config.yaml
num_hidden_layers: 13
hidden_size: 320
n_experts: 128
experts_per_token: 4
d_expert: 32
d_shared_expert: 64
hidden_act: "swiglu"
moe_layers: [2, 3, 4, 5, 6, 7, 8, 9, 10, 11, 12]
router_score: "softmax"
normalize_top_k: true
routed_scale: 1.0
balance_loss: 0.000321
balance_bias: true
router_z_loss: 0.0001
shared_expert_gate: true
init_std_router: 0.0138
lr_router: 0.000631
vocab_size: 16384
norm: "rmsnorm"
norm_eps: 1e-06
tie_word_embeddings: true
optimizer: "muon_variant"
learning_rate: 0.00296
beta1: 0.93
batch_tokens: [16384, 32768, 49152]
max_seq_len: 256
train_tokens: 254600000
max_steps: 8644
dataset: "wikipedia_en"
Below are experts of layer 2 (counted from 0) of a mixture-of-experts language model. Rows are named router (the router's row for the expert), gate (a neuron's input weights, with its number), up (a neuron's input weights, with its number) and show model dimensions 160-319. Each number is 128 + 32 x the weight over its row's rms, rounded and kept within 0 to 255. Numbers have three digits each.
Before each expert's rows: a language model's description of what the expert responds to; "comes after" lists some tokens at least twice as common just before its tokens as in all text. This comes from a sample of Wikipedia text that the model never trained on. Tokens count by the router's weight.

# expert 24
Single capital letters or short pieces opening names and abbreviations, e.g. V, W, L, K, St, often in tables and result codes.
comes after: " K", " of", ",", ":", "k", "y"
router:122122086118139143129097106145117153114070114147128133011179168196163108111122066181151195143135155139165104150177224106168141097087099193168162116103109073104110136180087199118160090096116116121160109138152147113103160115116100164211111125116144180083119138095120122120122128097126071085131147106066129121174142170112086151125103149136135059101121181105159153065113114147119135161149109120131104151126141125122152078153131101117109124171126103086095068127132110050075147178138162
gate1:115114143115118155093134102161121147139187142143064147141175146151120135125144060191057092129146077106158116111143075133127144087076140133096133109065120089093107158203090129217106140098065071139127177146119148136113179091065100093105164162132138161149072093130102182139129153123074101090131121165130119120124086143096168106123129111153133130123174157184091093098108168157145108135058157204121113122131123094093105128089172148155165131163083084124113134170144104142166093177101129
up1:144174130125093116090168164168159118146146180191120086100108108047171145198134127115052146118122108150120085154198104151099136135178232151172144129128186165064146095122054201155150141135145138132121136127127121172090069156139086141117127167184119103133116109102141118139103130130150082169100128129123104091132144153129114099210112137135104134114185186134165118125197157121110149124166127127127124113099178162111208091116104156150121177142093139100141120096081059097161081076078084
gate2:117131152112076161142112144118159154138094070145128119126113097144160121131112173140161111115116172103142141167156128127142110094124110093126107185114132114185131099149097137157154163152108113128115094125132106064147180195072137145094148108170096115127172146178082141146129123115142132120126096144046119090121090067120162110122131137121185142152087130100225061100123204155163124086144128159131147134105070145111176099134128206110201146081157149105096120099110072176107127192126122
up2:111094171163085118142159121091140125134119155106083121195148106063151125135165161094157115162132217148103117102172077159149103104143092155112152169071131187138126127146109079155095105179082113166075149083102113111153118090122123126142086119125138033186094155169147139130156117129197157109124074128085130132146123083109117178122152069160137074173079130070185119139120101105094177108130118127083097101153126119148138207104113230113121159158090084170151167168112084144180126162134175
gate3:119063095151123115179165122137011147104124078179131113119195157190167163110121081115159059146130116126142172165147141075106149168184065133114114126114136129151162173127084169143079125165155125120177126153124113125140137131141127149116109178111144129130152150145107085096129062106143117105102151110113102190094137137158099189232112142174130158054089097098107128167072164183148185091140080087180130171178134104101166075111055133114149134143169049113151155166166135169147125135133138
up3:209071150058065176119146129113077150201120139109169138160130146168111189149155102117136138086093084147079062137125098100126106130102171177144111112134186139111162162128138121137150119097110147146155148060091128143140166134105175105152100119134105140082136104078174129149099133162147118155084108088146157204131154132117076141118101145140101128142097128105111098124138161152074123121146077162189174104126146153158060078095122162155117136112178138101107102136113184184120173110130071
gate4:089129113106116104124127151075098193122089076181122123090170089108146154130051059140092157154140109131108107162123162147047149065082127167085126139167192097129133146099117142113199146150120149188154144113114103142134085160083156152122130152123163150107140115141104153104131152175113107077100203088140108122124117110094080184135140127101140111092113147146118170088154161132112126174121136103166111120135112111128132107090136191117063126162091115177076119128136129135117081109173134
up4:187101125102092130208103109096144129164107153092152140128094139098106206123143126137116124140104114163097123119097096117137126092140179112163109116137103099149094120093099181135083091117126162113119144168124178123085157120161127118148110094117123114132114113065143157051114117092148105187177131099118126131126101113159107100096041090135141160134098159127113129129153101138175153139125104152107153154153144146138102130147124136108121179132136192104063144118183136190079112057140182
gate5:107129168109127134123178155176170135121130088166137108153104078159131190135145134064147144165063123063116184105121145044124173147148152180120159121163112157074138117106103087114142155117119137189182093132096136097140081077150170162131125160127079158143185154099136133130178107132086145132146135119112102098154144164123174075131165156133190211126102154130081063162154174133173108136107115161154170153137150167147100082054146127128165132149155165141159095136064133116142140163047140
up5:145131165138163150140141127149131104069135103139123136175120140116164190109141113054076125136109068111066065157137169141136186119156158126130119143119109144110171119081087158109117167110178076138096113073159050091181105078134131126127038115153150156140110143171181084173145161141142090135099087073116151152133120130148131145167136154144121174120059103122111110129128142166134132145139127119090078099123105089106138088133153175079070151135114170151161079100116081134125128096078180
gate6:127149095128159121159174110114135111116161127161111148066139179150160111139100166131077162093061115123100073122082138125081150145130135100129147103130173123121108124117086082136125182089040204134116100123137142132129158068186114176180180139243121103193106116110097127079175086114118117113158131083113132134133080156120118166112121070166055154120103091111110144137147134087146150113081116077109085100225106161134150147136130141117150143164154098146156140124176139092161084130217171
up6:146147111149148188041083153103107091118124128109139138073054114127104108122099130121121057188095130140114109151074072109122126104064155144084070148135116176155108189174081129102155144105166104137115171124136135119160162066139144116102180082209130174124130125093122185124067153096179122131133119175098070152180166178122172149133163141173148144108150179102127109139147111166153069129124126109087130133135121156143087146094162074104113113148127129119118201142143095160117082099144131
gate7:152107119132177088104117068115119178074124120115106125132141108148142111103106089130189166140089130096094124109059149136140149115094188175109153135108066188131130127158100128081179096045111118136116142105163093118108146101101161181119169173105140112149168099156068121152112113115078153186094133116150085103151142215118145106135161107153112088143142164136071145096155141137056139161111081031129105098115093119139106085156105084100138156123159106163108121080106161153114187089095155
up7:076158161130085154161109125121121135123119116131132103072134136102143111141099197098087161163164120154155113095134183120131158165092118151091140113100095086209172122141200175178125105157097114161136123165122107091110125129114138063114129094151092120134103095192141190070123160132124142053083132105146027117135110128104097137117129089130128079181104149157126113143139191154100148107111086187115119151133128131105092071158140116134192139137094132162190160110144099113157143178164102
gate8:083191133140136059165080098073134106108129117147159152142136088180162209177102119119143165112133156143141113166116161089148117125131150147132213117128094114194162106108149145106087167138130157103111125108107116118111152111146114151155147148133124128118126121144166088135110102136215160152103088138136102138103128161098129082149120076230160141145073049124182101103177155136162119132153094146132102091111152151143128176110118171196136115137153087086101058147118098151120114142094077
up8:119115137162086122118039115055103065082102112097149171089171103132128037131151151102144110158155086179168115103088127179111091163136141135096075081133128126164120177118139157132097098151102129175082139136161149154168104131120176145147166141139076104149144100145121180054112158162106145201173139091146131123120146109144085122128102156156164091112149159108169179167130085093146071130085127156114113161120153124133105166155152102180204189119167102146122152147110147083140115133070150
gate9:143125125147149095163135123195167121180131082163146105096100109076107085129091144104199110162136125110123199115150136155183130138103201092102121122153139120098159099129122170177169116143153149163114156109079083150169129129079143123145096132137124150122170137096200101112151136161164108156092143126104131159150119200134107106114127170115065146125237112095098092107158145112103123077110139093121119084159201107105158067114109108116121097154119135118118128109068138160111158093036169
up9:092112125093084094168126125095161120136107097123189114166139129122165077113158100117101164132079060158186130137154145136174103120122091148110222159118144194139108106070138130115113183139055141024125134159076181096101139116143110097145141115168113166111076176197117118095106143108073090141145124136117128075113133119083120160153045172167142164122081105123145094130092068098164151093139171160160111116207102155170106177129044141121185145101206056208115144083129126127135123122159095
gate10:119107108166113116138083086121119154082140164087147106087157138148151064109128080118099159094123119170141117128136189092134168069102097115147119178100141077119147095169108179092129117119165094099111104109186072162145068116134105097167137127175139156111174080092098105096116075176186077116102139090083114128167169122102085117125132068177130123140111161103111103091159062116184147085126099100121048141087116079075140101138088121132111118184158121163135132113132077122085143170097105
up10:109111177073116147138190196110099113076160095144140172116092092170088106126116124086085134184135134096131114167101139122131108118080071147131183136140105082137132149109133146085160148101171186097111126136123104107153151136167086127183144093109177106097129081151226137078102097104085164121137105104061096073118140097141044140144118106080161046144138123129117149180142178205159170135069089088105065145118142117156095164150143124108183100107111134141143120092136136151110146131094146
gate11:098157090115087125118128119116169100098125105085141129158148117126109168077160119098161113158149097119131092063138241070154047111164132085120126143063131118183112180174132163124101093098133108137101076173122168079143145134137138139139135109139107141127143159158143180132153075165144108143143125115093155155229147147107139195084146124092214157113200122170108086111251066121108163114154086132106131142145162129135126082143137075186124121108121100133115153121130151163113155125177190
up11:134127147152104102144126123102148069084157135116165057091156151151119138142133126112143101123199147139115108125092112090135148115069104142115128087125081170101144144112146142037168151166118126100074155079135182133136114110092132133089152151153162068097189127081093081112097117101139157097205147089125097149087122139121096117134149123126182153132114133070066092128174120154154103127120130116101119068098142138123165084133106192150150139130116093136116114157166104151120140145081082
gate12:070081134174195135095150129104139190110090092140084124081119101175114093105121123132115123136170117096135211204137137160112141181159099088121187112112085116127164122096169171126160135138107097123165133123118100150144135056149101095139124131127120108163156125074219159165158168095085069155178071113133160126033114145088104187083110170150118100162141144104128098113089099151085126164109129110134106112102132108137085183146123148079136110119155106161118088094094147137180155175146115
up12:086198082135110109083134122162167172081133174108188127201138117130134153147179132107185129103158086117131146112076117141116169104082151125115143077186135124126113093118143168148124188125161116172101112128128169127133084126100097136179076174109125069148129150130152198113109167135122139067119108137177097171147133116061165107146181135105064135123141112142141151091138114158093112118139113156086146099104103143158096101132119184164139123128132061142122125111115167100073125160106163
gate13:158099153105097167103138123086159169086139118095144075112072114128153090104158107099101118162144112162122118160076131165114125138182108131128139101088131146160141154135105137107109116139096138146123174117141147129151137079128141149150105153111060076113109083098152094147063143107067116139097122085128114138018125074140076165156119171130097074108147078138150175096132117128092145075147185182152128154105155119127200178114145145116127059134079164120134064117168138150152102126148178
up13:062088075169160128170142165147083100148124129122139144138154083173123108089176066091154123043183122123123143129207140128088132139139117118131120137115174117177119162138164080104057102161129116166087129127107141110120119184197121120144129133154109074086145169144181168105160146138106106109124050131136155113124134131175136127076160124144100187121135172167073064142135104113118086057101102110149140131089140127116165158164147109098129170139140048127192115145097181106091152174122177

# expert 0
Pipe characters opening table rows and capital-letter word starts at line beginnings, e.g. the | starting a row, Car, San, Par.
comes after: " |\n", "\n", "===\n\n", "|---|---|---|---|---|\n", "|---|---|---|---|---|---|\n", "|---|---|---|\n"
router:123150125083187154082079135142147105128088137105164166065125133105157152099129080156147137101122171148058075078118191130155179124120091194145145092127138090100069130156139153169074140090171096135117120157116148110109173120118130154115091144169160170123129169116133158171110125106148114116126144101084118162161174169118104126103102139089100063133115142133148145090097073138094109113157136108162127147150143093099180116120143133161119162191161096092109101106097111088121097188122075
gate0:130114141075166148100097119107126147178115138133143104174134099101114115179129137109110122161151138111080153078122144077138128127115084184141103121138144148173154102138117200122136156122208165165121184140103144106120122158116105163150087140151142179150138158159156071101096115051095054127098087152084142157174126133101154163143074129108062117159136122148170141098159101138108176170120081179108109156198135118147121169181134119095195092112064132084126112138111158141148158212143131
up0:144134170106130174146144127143109180184104104083144134090158130167042120146121132176195139138174139110047108156106107147105123104102129094106145107136130154094103106125138135138166144122092143140160131189143111091141141146120165107165168137147108142099127142128137107150115099128136128104177142140122108114103081133127122185110166104153091190184127071199174116178158135133042120098134168139100116156087122123155143118112108111137104085144194190195167124152119081083086132119120183
gate1:077112104142144120116151129117141131153108182135125175151095104135091141143141170103176200139114147110136109148133103116088166109145095110105118145131124152080146075149196124125143124143173124128097142086155066157140124066160113136085140115130164177174099140161162098130081155104143106124118122170125164142174080159150157176139187105091125109168110188147072054097132150159130116089109176075189113129111117123057170151152156136119151164140101171091166072174125135168124134163173099
up1:097132136133170130160156181133041164130105149164087127155153086164148126124143123086127128128161133083053182068092082106192075126135107151084100152119159249104139103109159102085081153119121130088120138139089150153142113104137118120095123107178104107161134145085163080183119164036118153100138124112125138187166091185142139108143138102041098152143082136124171136049137168140092161139108101097116141161109128138145157160109136144090124113144046140110155103118104159114198099185149104
gate2:146078175136191140109140169128154140055053103119140148145148153131058119128151059149153081113112123117165155212126101087084140085221140092052151108100190113133129074146173137118121125111122206108143136120128097145095056072136209102073163097047172040128111135101106083106070132109081158139112140099145070088085164137166133120104161107155109141186127108133109148124106109175095115091159094143179081127134076088115157149153105159169129120114162096117120137127143120138112106128143084
up2:131158142046116137098097139124124104070140126123110168110184158138124129127143146146128142120192129053077076152110166165135088146118103154100123123112116119156168142140114166144188148222106110101165122099143095109097144130112140185158144088116080151158107133181172165162140069131144128122134110089113099131154141122214111094103151100125086130160169189154197170109139084135033133106110152169141138149112164204113194138084131095153156100115109133067180142116133143164129088193143143
gate3:146207114118149158098142098138146141114123158079076148100094128118137128173050147121142119103136142141077136132124109117096136152124208114191127110109119155136080200134113134118099174128155122104149152118132142108088107125158069111120102120079086138179092120128097069182190108209168160098062144099117184147099099102105121129079190187079144105146088133100124102093111142163089140124147100110101098096112094160138132096118127053131146181163125165082159098137176081101080108143103129
up3:113115178140160149106136079121204150136200114103141133125171160111141145136134137098117093081171140081131127146140135153105144168202118123126152119097124145159128178110156198150154188169170127114146098174137163139126144131166163135103154045094148138149104193127113144192118051131135137083131143159143135145144173074199101127139175097148159113140141170158112183128057127164155127155080113136120108074122130130122135171159145058118113136127147128099132084096166174099150154076085123
gate4:114101131155158088163104148087160086073187151107153097056081139165132072137146100119171191156124128103156155155140129138045080134098153093138128132177101155059132106174045177162111185165129121172125186135137141090133121131122203134125118090191123158117120114112173079115139132192107095109099102112142123119161133148172079136062143124136134157172185056156147092121101075170130120166121133117090170118092115096177129165084117128143110156119139106149084107160084082105113114140099100
up4:152108137166091144179120088117130127101154079134122123141131108145165080111117202129130120171074098133148117149152097150102138146078085156147136125061130086106145160171101092166082109163163103049197160121128133122112108134130129138061152149172135134103104156152068056169092107097138138091126110109165110158092091126146149139131116139147161173124164145112072168173144141125169089107101118152091161103176072090183137144090083106133090106196174058092144165114096175134088218070136117
gate5:190112113178143119158182131089145164133079134128142114115111136125117120106122101185116135098114164055094171145117103133065118113124122168125075108149161088130153138140073162149106135105122164141105105129113107133177193149135149146098146157121131019088127130100063051159114143142163134141118045095138121168082135134100120167141106181143199127137093122136118086114123149155112147169139128083081068088085152137137100080124130085132108163138173162126117161106075105075128129183145158
up5:115157126108151156119128139134112079127129143180126072112168173102145103150147096255170180152121159089227131202102130157125121125134128122105150141166116140152146110144122176138117181101162107134101150112099152115144129172159174130201097111145201145112131157150114128110158116123098097060122145136162102138147149062103082150119111163141126138177115088113126095173104088071084244183125124151186124144150161135148142161116105144122155125177158129089105147202153113115121147109127109
gate6:154120190141143121166100112141149130171107076114133135123119133111118183155093193191130103116155131082113147082111091146111136153146116106111090095128139088144082177141081118121107108064178114123088122137151159070116159134089093076086118138100127118109129078120065147156127139127119216115094168125136148121122103130139077064101077101150140128127169183165150082160134149107169080053194153129109070132144087133104132148124165137087132125094143155106108086137118092125155122031109199
up6:087167107131145127095100135140122103103106125140163172156107130159135049110078073138109168133092126145140106149101109119103130128123136104192082136168178123130163081140164143190177164120070107106121112139142074162187112146192103153131166099159154091145111182109115138137107108143100155103118135162118116129167126177089114117100132109127124109149133140166140185088131102161133165166150178124144141057115124133070073078156138129118131114176102111152138113158133130108120118091116089
gate7:184096147119143124166125157092135089138120079137206100123142126147186132111143085173095153086135128067095117083141104101096154136140170146149162090132088128102169121146098128142143118129118139179107104082156151153157050163126081112118105102116167105125146150113167151154110118103226133094173198083140142096123157175169104146093141144156107137110191108092127169112149062139082172115108187115121182142115117153160108127083170178127121159200212118106089145162141123185058120168122097
up7:133121135165132172146111135121172087125111138149128095049135168121127058086128211104136141178072203071117145133121183135109110122091107129121105121128173163111108148121123107199067084129158145136151159041091154072101119102105102090104163137159112155106158131123123124130138132140140138100136153162156121067158126114147116156141145087156115172148146183104122121139103094145203120124113163080072089097131112159151097142133155121207138104190098131135158115106089160114112124122185143
gate8:137094124166089153167182147111106174099115072089108054211104065102127178136118124147136065117136106178070139124146104131129130151103094073098158104204112087066131176159106088098085198153138177121103111175198091151152148145102134114148158098116169112140155167122100077134174129150139176131130104091145125143115155165136083162145171111131173123168150138079103147092143145162089060147047122192120149142133155123161143129123146082198143165129151150174103186109183128138167159123101149
up8:139161141103084121061097135084061165122142136126174146112092098171124136147126167102162114144193092124119058158165167131138151131117165181140189158090102161123180125081164100144153073132113111138102147100145149080105112121104083215114120099075137057127100114124152157114178176158130010185145097150139153149103118192143129096049165136180122118113081105101162136148118157132097159115156156087097139173189196148126090185135161128133128121133077201135167136139094095131068086161072077
gate9:197146126167129150135161128125078106146094162143141141147163121168119141131152110153156174130172156169135121065067136115133103098199230165167173066064166083104115166117168198200103063116112103155094166127174067149093125173136143181157119162111079116193132137179142156161094091132090120101128120131142106120130112136134078131100119176128093136140063141092120112101111100150086176113123140127095141183199118122086150126139148135130113091194179119084155167127137098086147132154149112
up9:127155131113164144201110187115163108150127136126070120151171140046128143134108159075157107175121106069103105120122118138144079189149153134132111108111133121132159113204088070114153085114089061158076094114068131131104120118114137117132094128149145142142126057186110126163099139148090061148173199157139128131115117136137096152082126143126159098108140127151078116173105171122120087196104206063135125080124138108149076115174121159134133110121132137143092108148207182103109119074121102
gate10:123116174162150097098133152120085165127092138142106142120137129161102198152034141114108138038099084232048182148127080148090130151109103153178164111114164169142142108108117113156134149106119118138075132136099100091079133101169104148115136157145140155146114154121131105171123146121162162109123213126128134157151099158138117150101125147178130079068098108132122118143148148107118123183084169105162131141131142140111107087087121128105140160140136120139133124151133178126171123120151110
up10:153126131174091119102170052172094112125169186105195172082122164144165100115158098036120111152133215149140092148162128122081128145152119172112130078150176111123067108128129177155113160121106082094095153130134105124111126105177080164117123126084059143193072088171142132112140110133179156106156098141121122149134159134151159050149101102149153191115096156062119101081131089144114120055145091140094123181139130124140147132129056109165097146089185155115133123129143114153162134128079152
gate11:140136109127134146129075160091110060087170105148082085145136129165146170090203130089058101111090121127162141085063137140140064177109087140089131140094187094120116112135110148137105201106119137146136142138098125156103178114157130138107138170097120128128161096136172145104098136102135137138085112099027112127145209137121097110136133080153117123121118122138184134143132152146112138138108104124118105082139144168187144210156135129119061170123137160180168100145076195155122187114076166
up11:153155129095138091132134096146081130183178156078102121133126073101089097120096082172106078106137194125130149117152154178110152140140089132151162128115119122140112201140139155156122142125138079103122080045109203128119110071129128144121080074102137101101198120125106169148144189126198074113079132157154172094126146103133086123146165140078172197129077146160099142120145136130178120180174108126171131154098102139094099148179125116103155090156110102099165091121122116124164143149156066
gate12:104157121111112130145103133143104096139110053212086093093124097124127087047175108125185139106109095159141133164144105102182145136156112112141140100158131141200087103112095170161096118180134112151119103137121138146122103140060181150092062128096099156113100099147083077173165115176128144104126117101161114084181173063172166143109113132167180153114150105108110096171138140126151136116115136104117119141111180067169149100095082089123117122093121158094123054149133108138138096155154079
up12:076180134137117148114119103148078110163136042092139167138129152128136111165140132083133129095130125098093145060129145086109163163158113129059102194204091178153114143106173088144103170149128103103099153116130101162125115103117156113098149138105122156118135203171178154095179137161118157137147141094198164110128120148077078130129159136184104155142178066165137100120146110130106146155174099089122106071123159145165056109153118128130104113113136081127102186177156092221144137088057141

# expert 34
Table row endings and starts in Markdown tables, the pipe-newline, leading pipe and |---|---| separator lines in sports and census tables.
comes after: " |\n", " ", "%", " JPL", ")", "4"
router:129153115080233200118076141150186148140089149167121086074134114116139128116102070182225125165049124180098127166130167114177167130105166158155128126116128117099105112122106147151113119055131139152127117134095164103127166126087131135129072135149124155137153100060113116195083162123087084109171138088101112152169140170118104161120091146112168147156143164121169108124095106116117115113114132119123115146111216104140142132114128127205092095197160074100116117133139107092148107131162139
gate0:121177106113151109160102098155108151117139136110115154148159087080123097148146152094134094093158111152119146098120175147091094192113146149135075125106222106128136179124146120142127113105141152169122111139117106157089131166130107208106197148133129178132099142148115130097105131095173112074103091069080107124141213112136141119113146124090148150101118094104154139105104151186106077219113109134145129111140157164102116155131136118162100085128072147123162115123160146152111174109111054
up0:046029134129156157132140155065208139166079125146102165150110136111112114086143124153113153070119129119085169102077082172150141138097099147117133129122148133161112113154111105132073085115132149166105110100135120131153164095126096095172172133133147111073120168163124158150094136117078145155195150150152164129143111165122121060115127062196122092188078109173140125139160066099111119160122168083105157137166151078120125068142185137112105136120155146112103219105177115136156087164160107
gate1:107125158082113118123152129171113115150188093120153133142079138113154138110132160062147100111090194140074111097090099063150146110111143160140099170147057145157095149132111115158092097085172081107095113123149097052179157128123169101063139122137150056129116117137053108170110093126080174113175134154160114065130122177140130117153059166135142083070106150135126139119113141173105136189129146058100101124131107122091129146163164103138148104119108127133155136172156128159156151162153156
up1:117199123167122204053127114123106096159112143111115139139073084113144111130065081113196107070111134055113097165130178120155172143125111113138168146094104114149148145134102128128138139149084137142136060129109141132144165076096060142090138168105122116109075147130087125097076155090082119133171079145139186129124077074114089166183136154097101052170146142086150111129145097092153127146121106172120099195139121120123104101119153132142131058162101088119103096061152121120169171155119073
gate2:188197106182119115122104143147144115099176122146124163149126173158208084138134207131188144180131127123090173098170144185190096134034160127117139168184160121124155124173113078176138090127112092151176135089128218174102163100168108132128155105162130137201146134089205160199110111111131134133080130159143180114123115138149102088171106149116161103119091132114131103153097150098138150094129139123136151125145137124143073145163127133109109108114101143100092148046141129156152132062203144
up2:183136122147125124142185103151098116163136123120167092129220134129089140151143151117131124102147139138132114201203123157140093118110093175148157127143086178208112069078145070084118132170100131099150106155163080122123203099121196055176061092093113171078094107122107135125063141172144155164149164170093143094145175086125184081100140089100135136153131125181113063138133082079133104144100148077134126111078150115100092079164159181128148142097150189125136098201122131166129144138156144
gate3:122132185169115143152121147111145126167122095122141121082052235166067152113123092131122113095106120170152115119183119180107115135173075132140147115097159114153111168171106113107113085083212131141093104142181120148100143107103120087098101114133115085158127144126148163143156145148100166130137189131078092073157067110150134155117153102118086169131141168113149156112078126118128084120125108123116162128144152109164176124100164112156143169115149133140141090182142151068145069145123124
up3:093068154044113059207123159174146171146077119184151160151094110134152118080130093162043144152107126088151171136133155109097115126156166129184169151118112065105115110077172155089109156075155157113129186115168094100140143121098179119096109136095184088178144121140144102112115140133101114162151122060104137172104165121097162160202070109192100108105176113117122080165168131128130150172124122143124167132115168122178165121156116170174150119107148140150161100132094093172144153142103117
gate4:095113119134085161092160061142131143177161075088171162187133100127120116156087069107112117101164101069118153125119126144163143112131132132181150117141134118133162089115148115157112164139103125125115142173067104118195161153122147121121141184138122127129104145132076131102120113110154151150092172108089148169137092149162218153161103116172100165118206132133103147174160097067108142125098166092148157105070093147137170131134116117136149078105139082143155080111164174172185026104163081
up4:126103139136087163192153153133141142108123086123142105131133139103073148144098060078138193147147131152174168118079106122121080111083133092121118141128136198131144132155107101137116138184145072130113128101123142168148116103140126205073202161066092116145064209147135127138139143147072146128117113156181146036063165066123106119137114126146148128141167107091160097158125114184088117100175121086213054175120127105109163141115184162109093140116132169142113103076153120093123101178149159
gate5:120162155160112133199114126143124097150166097159109112097147131089133102165165141122064109132154134123147135117068169132172119122121112137120097172079108080097113115100085154111125085115124129108156143085161116093120135139150149146114119098162115120116138159134105075181073124092126105109142094158081149087162143125133083080117065112093070170215145148156238135092181137143077129204159155177107137086068082140155119057129145104093152088106169134110136171131131153087171150140080149
up5:089100104069065137122167128159160117128154145101139091129052142061160171087186136067139062103078145090163094117150138119201166145110139178105159183112153091128125158100157120140104134135090129127109117142096127142185122082108122112097066096161068123077118103203141151073101155155121095122102138181095104191127133118154092111141072158119087125124120149071134174133151157119164163145127155184115126146150174105083093118087125138125073106158113067183188129173178156149098145110091155
gate6:119155084074092130135181128130166152159126142147144135117144136131146123108107168115123132136129135182126148092131106090164185079115158124092151159133161158070128138076068105138138169104088090135074113085163077105116103147101168122133116153090135173116128122187137176171119130149105157105108091106137144115142130135162100164102098126100071134144123160151157129150105181042156112132104155170105149146129175118143065086069188120181065123189073105144134110131108090105114131134106121
up6:082119180098123146105154151110130147079128152110137139147124058119111111154134126044137116140163063084132057077123126109112130144152123154099125091119039161138199097128141150088129117164109115128129097087127151150154129119167159137152175117080107113116194104131154147164135100089147134123090156129079105165107125160138139094064103115064154178189147099122095131109121085170112109136167087103169154134172147128115102062155133136165063177153123138113056103128147177135080107153044169
gate7:163153136098180101076191077183147118169157151135107177121115144123098150126148162126136142215098143116084094105220142122143143191127150081153121156121169111174123136134141148117141119129160141136128134146159168157138140186145087137135105153100090157172145066183126169128115148161112113161088212150036175109129095077167173159138172104180133084159142120125140085125142127119115072128088104126156158092156125096177145119072125113111097142133119066178159080167123113133134142097095142
up7:075104068132123120116093159121139126113094155127161114092172112058094133060148105163180162136104163092098095143098059130120136077172137153069116100110090115125091146154047141130085110113099117151129145144123135118159106097163123083087127102099140102115131179153107168138099084105145100102129128126107096106147115099088122095154147091140156162144164119188145151105116162161154096073193120168088154109177126168203131093151153198140128173191110105190114136112089119172132065157094103
gate8:115111157176112117072172130122162125155139138157119183095094095102128184199098123148110118133125091127093158142096121125093165132144130128182126140118130129096162111078161148074123141078044115112149010136106156155154153151109135094121073110130135056136158063087132094135103131118117174115113123099110147123090082145131075103165167113106113132088130150131139148101147169166152119170090123109093146140108123110160131131060138130128152151095126141166141092148155124152126184137131108
up8:089147061103095106115136094154161151133153167126108139147166162144164120116106173127089130172128108165135173128122174162125086120133133149168106102128057120182153130078047130116105094110083192164137131156176122076138152056182103118103123161127119140115108121172148088107101133124175162131087148126160205154070114141066114114149116140109119099127176110152181116089171137072091115170091098141121146172119172064114070098121163150099113115120154096065097136164102157151171072126143150
gate9:085175117136136123115130143161060109183128096106138126152147108100118089106060101090150076103058131110108100099119084137119133088095116126144160089101138180114084117166091127162176146130128184098134136109079040089099140126072108111136108107172135107105095107154171128162121117108128167115142144143114128107068148103078162136121150075082076151112100071160127143083146124109141046120140147137168159156095118173187064100124168172114114159169127159134192117086163197065121148152173143
up9:172163207173142141168125120110118104077074150130123105123149113130127092132140106213120168133172112089129116117096149150137149151121194137132105100058123126160179132084072137182197172106092069178098098118146171112134114063159131101141093129142119181151134103113134064069159161151159119174120100160116158145144108171083080140171142124107131132157121096114174132168133076164154139138133140126131125100100124079141052131111142142122163145148145120176135146157126144056187159108085174
gate10:127102090104120147076079124108136081143170130102183145075133135120178090077111034107122198101151067139149124184191118154108177158121155142133137127157104099125112060101146114085160157118113068079137076157121160149070110131174108119179117110101144153140115170151152163103121092164145083119113084125102096144165127084139185131156180102103154126136155152095126180040125123093133137111106102132122186150182155179234161177120123120185080131086147165117167077100095176132121148120145124
up10:125133088125111090134117161108127178111131090168150166140155175136118143090135136113150065146101117151128152212090138118108131126127120154122116120096124113169094158216125113126119136084148109114092096149184126154129115147194125102157112108109102104086121133098143150213130078153118132112129111119178155095136137137157072094065166155107107135093132073166088133148121171163106154097159112067154220168105110118194150096117113123103130159102093078119150136120127109152205049114071152
gate11:132088156093120164149117116177120113119133129138093127056141114100123083139158134099084092159088135099115143130163132090102152125149178146107101035098157122139067148156100169181074127124113185091154054127122151097135101121136133123111097146123138081095116117108066119120126125158089086131178112063159173127102117130099164149170064104110180108082137178055163075133103151159138120174115109151109121090179152087083158085113135156165049110133169128125185183109146084191162145113111138
up11:129110141194105219116103123188166121169135153104096134164130145099108092187119148109141144182139179128175109067048153093093120103138155079121217154133097112171069049142162157143103137122146134143064114141166160147030184196152120110138079070109088199115120158093143143150132131109160124136108146138101139125115140109196085181103085128108110169161137160146147112075099130109155125154152132147075219138107149125177149163161171100151096117110115137143136126137156100230098075175102101
gate12:076141101146147115214143115084101143052142176118143155103131091073150118153130129145123107170158106146126146140160198074126124110137144165139094136164114146180092078107104124205149113108100108086124136169100072146113146164115107137152039141122125138104052086167139118117154135087118095171113062121143100099069169160138147113084141127108108164083136115126128096122111164160139160124107085097135188115133127188145127156080143099114145091139124159194151108080113117087078143125128205
up12:111148158132170144094120161110140075141159165102127152077170110112051195127146111089137102127120147078072154131138037099166153124130126117139152170142061142097123123122093077132107179123133095145093133064087173145137118085138135142158079091126054136129105140114119129120234131094148152189093133149159105124148146135126133173108151126136162140115124102140069142125134100161101108144148114129111155169137163116116100147187151165129134110063112181123113101130148103175146093105109130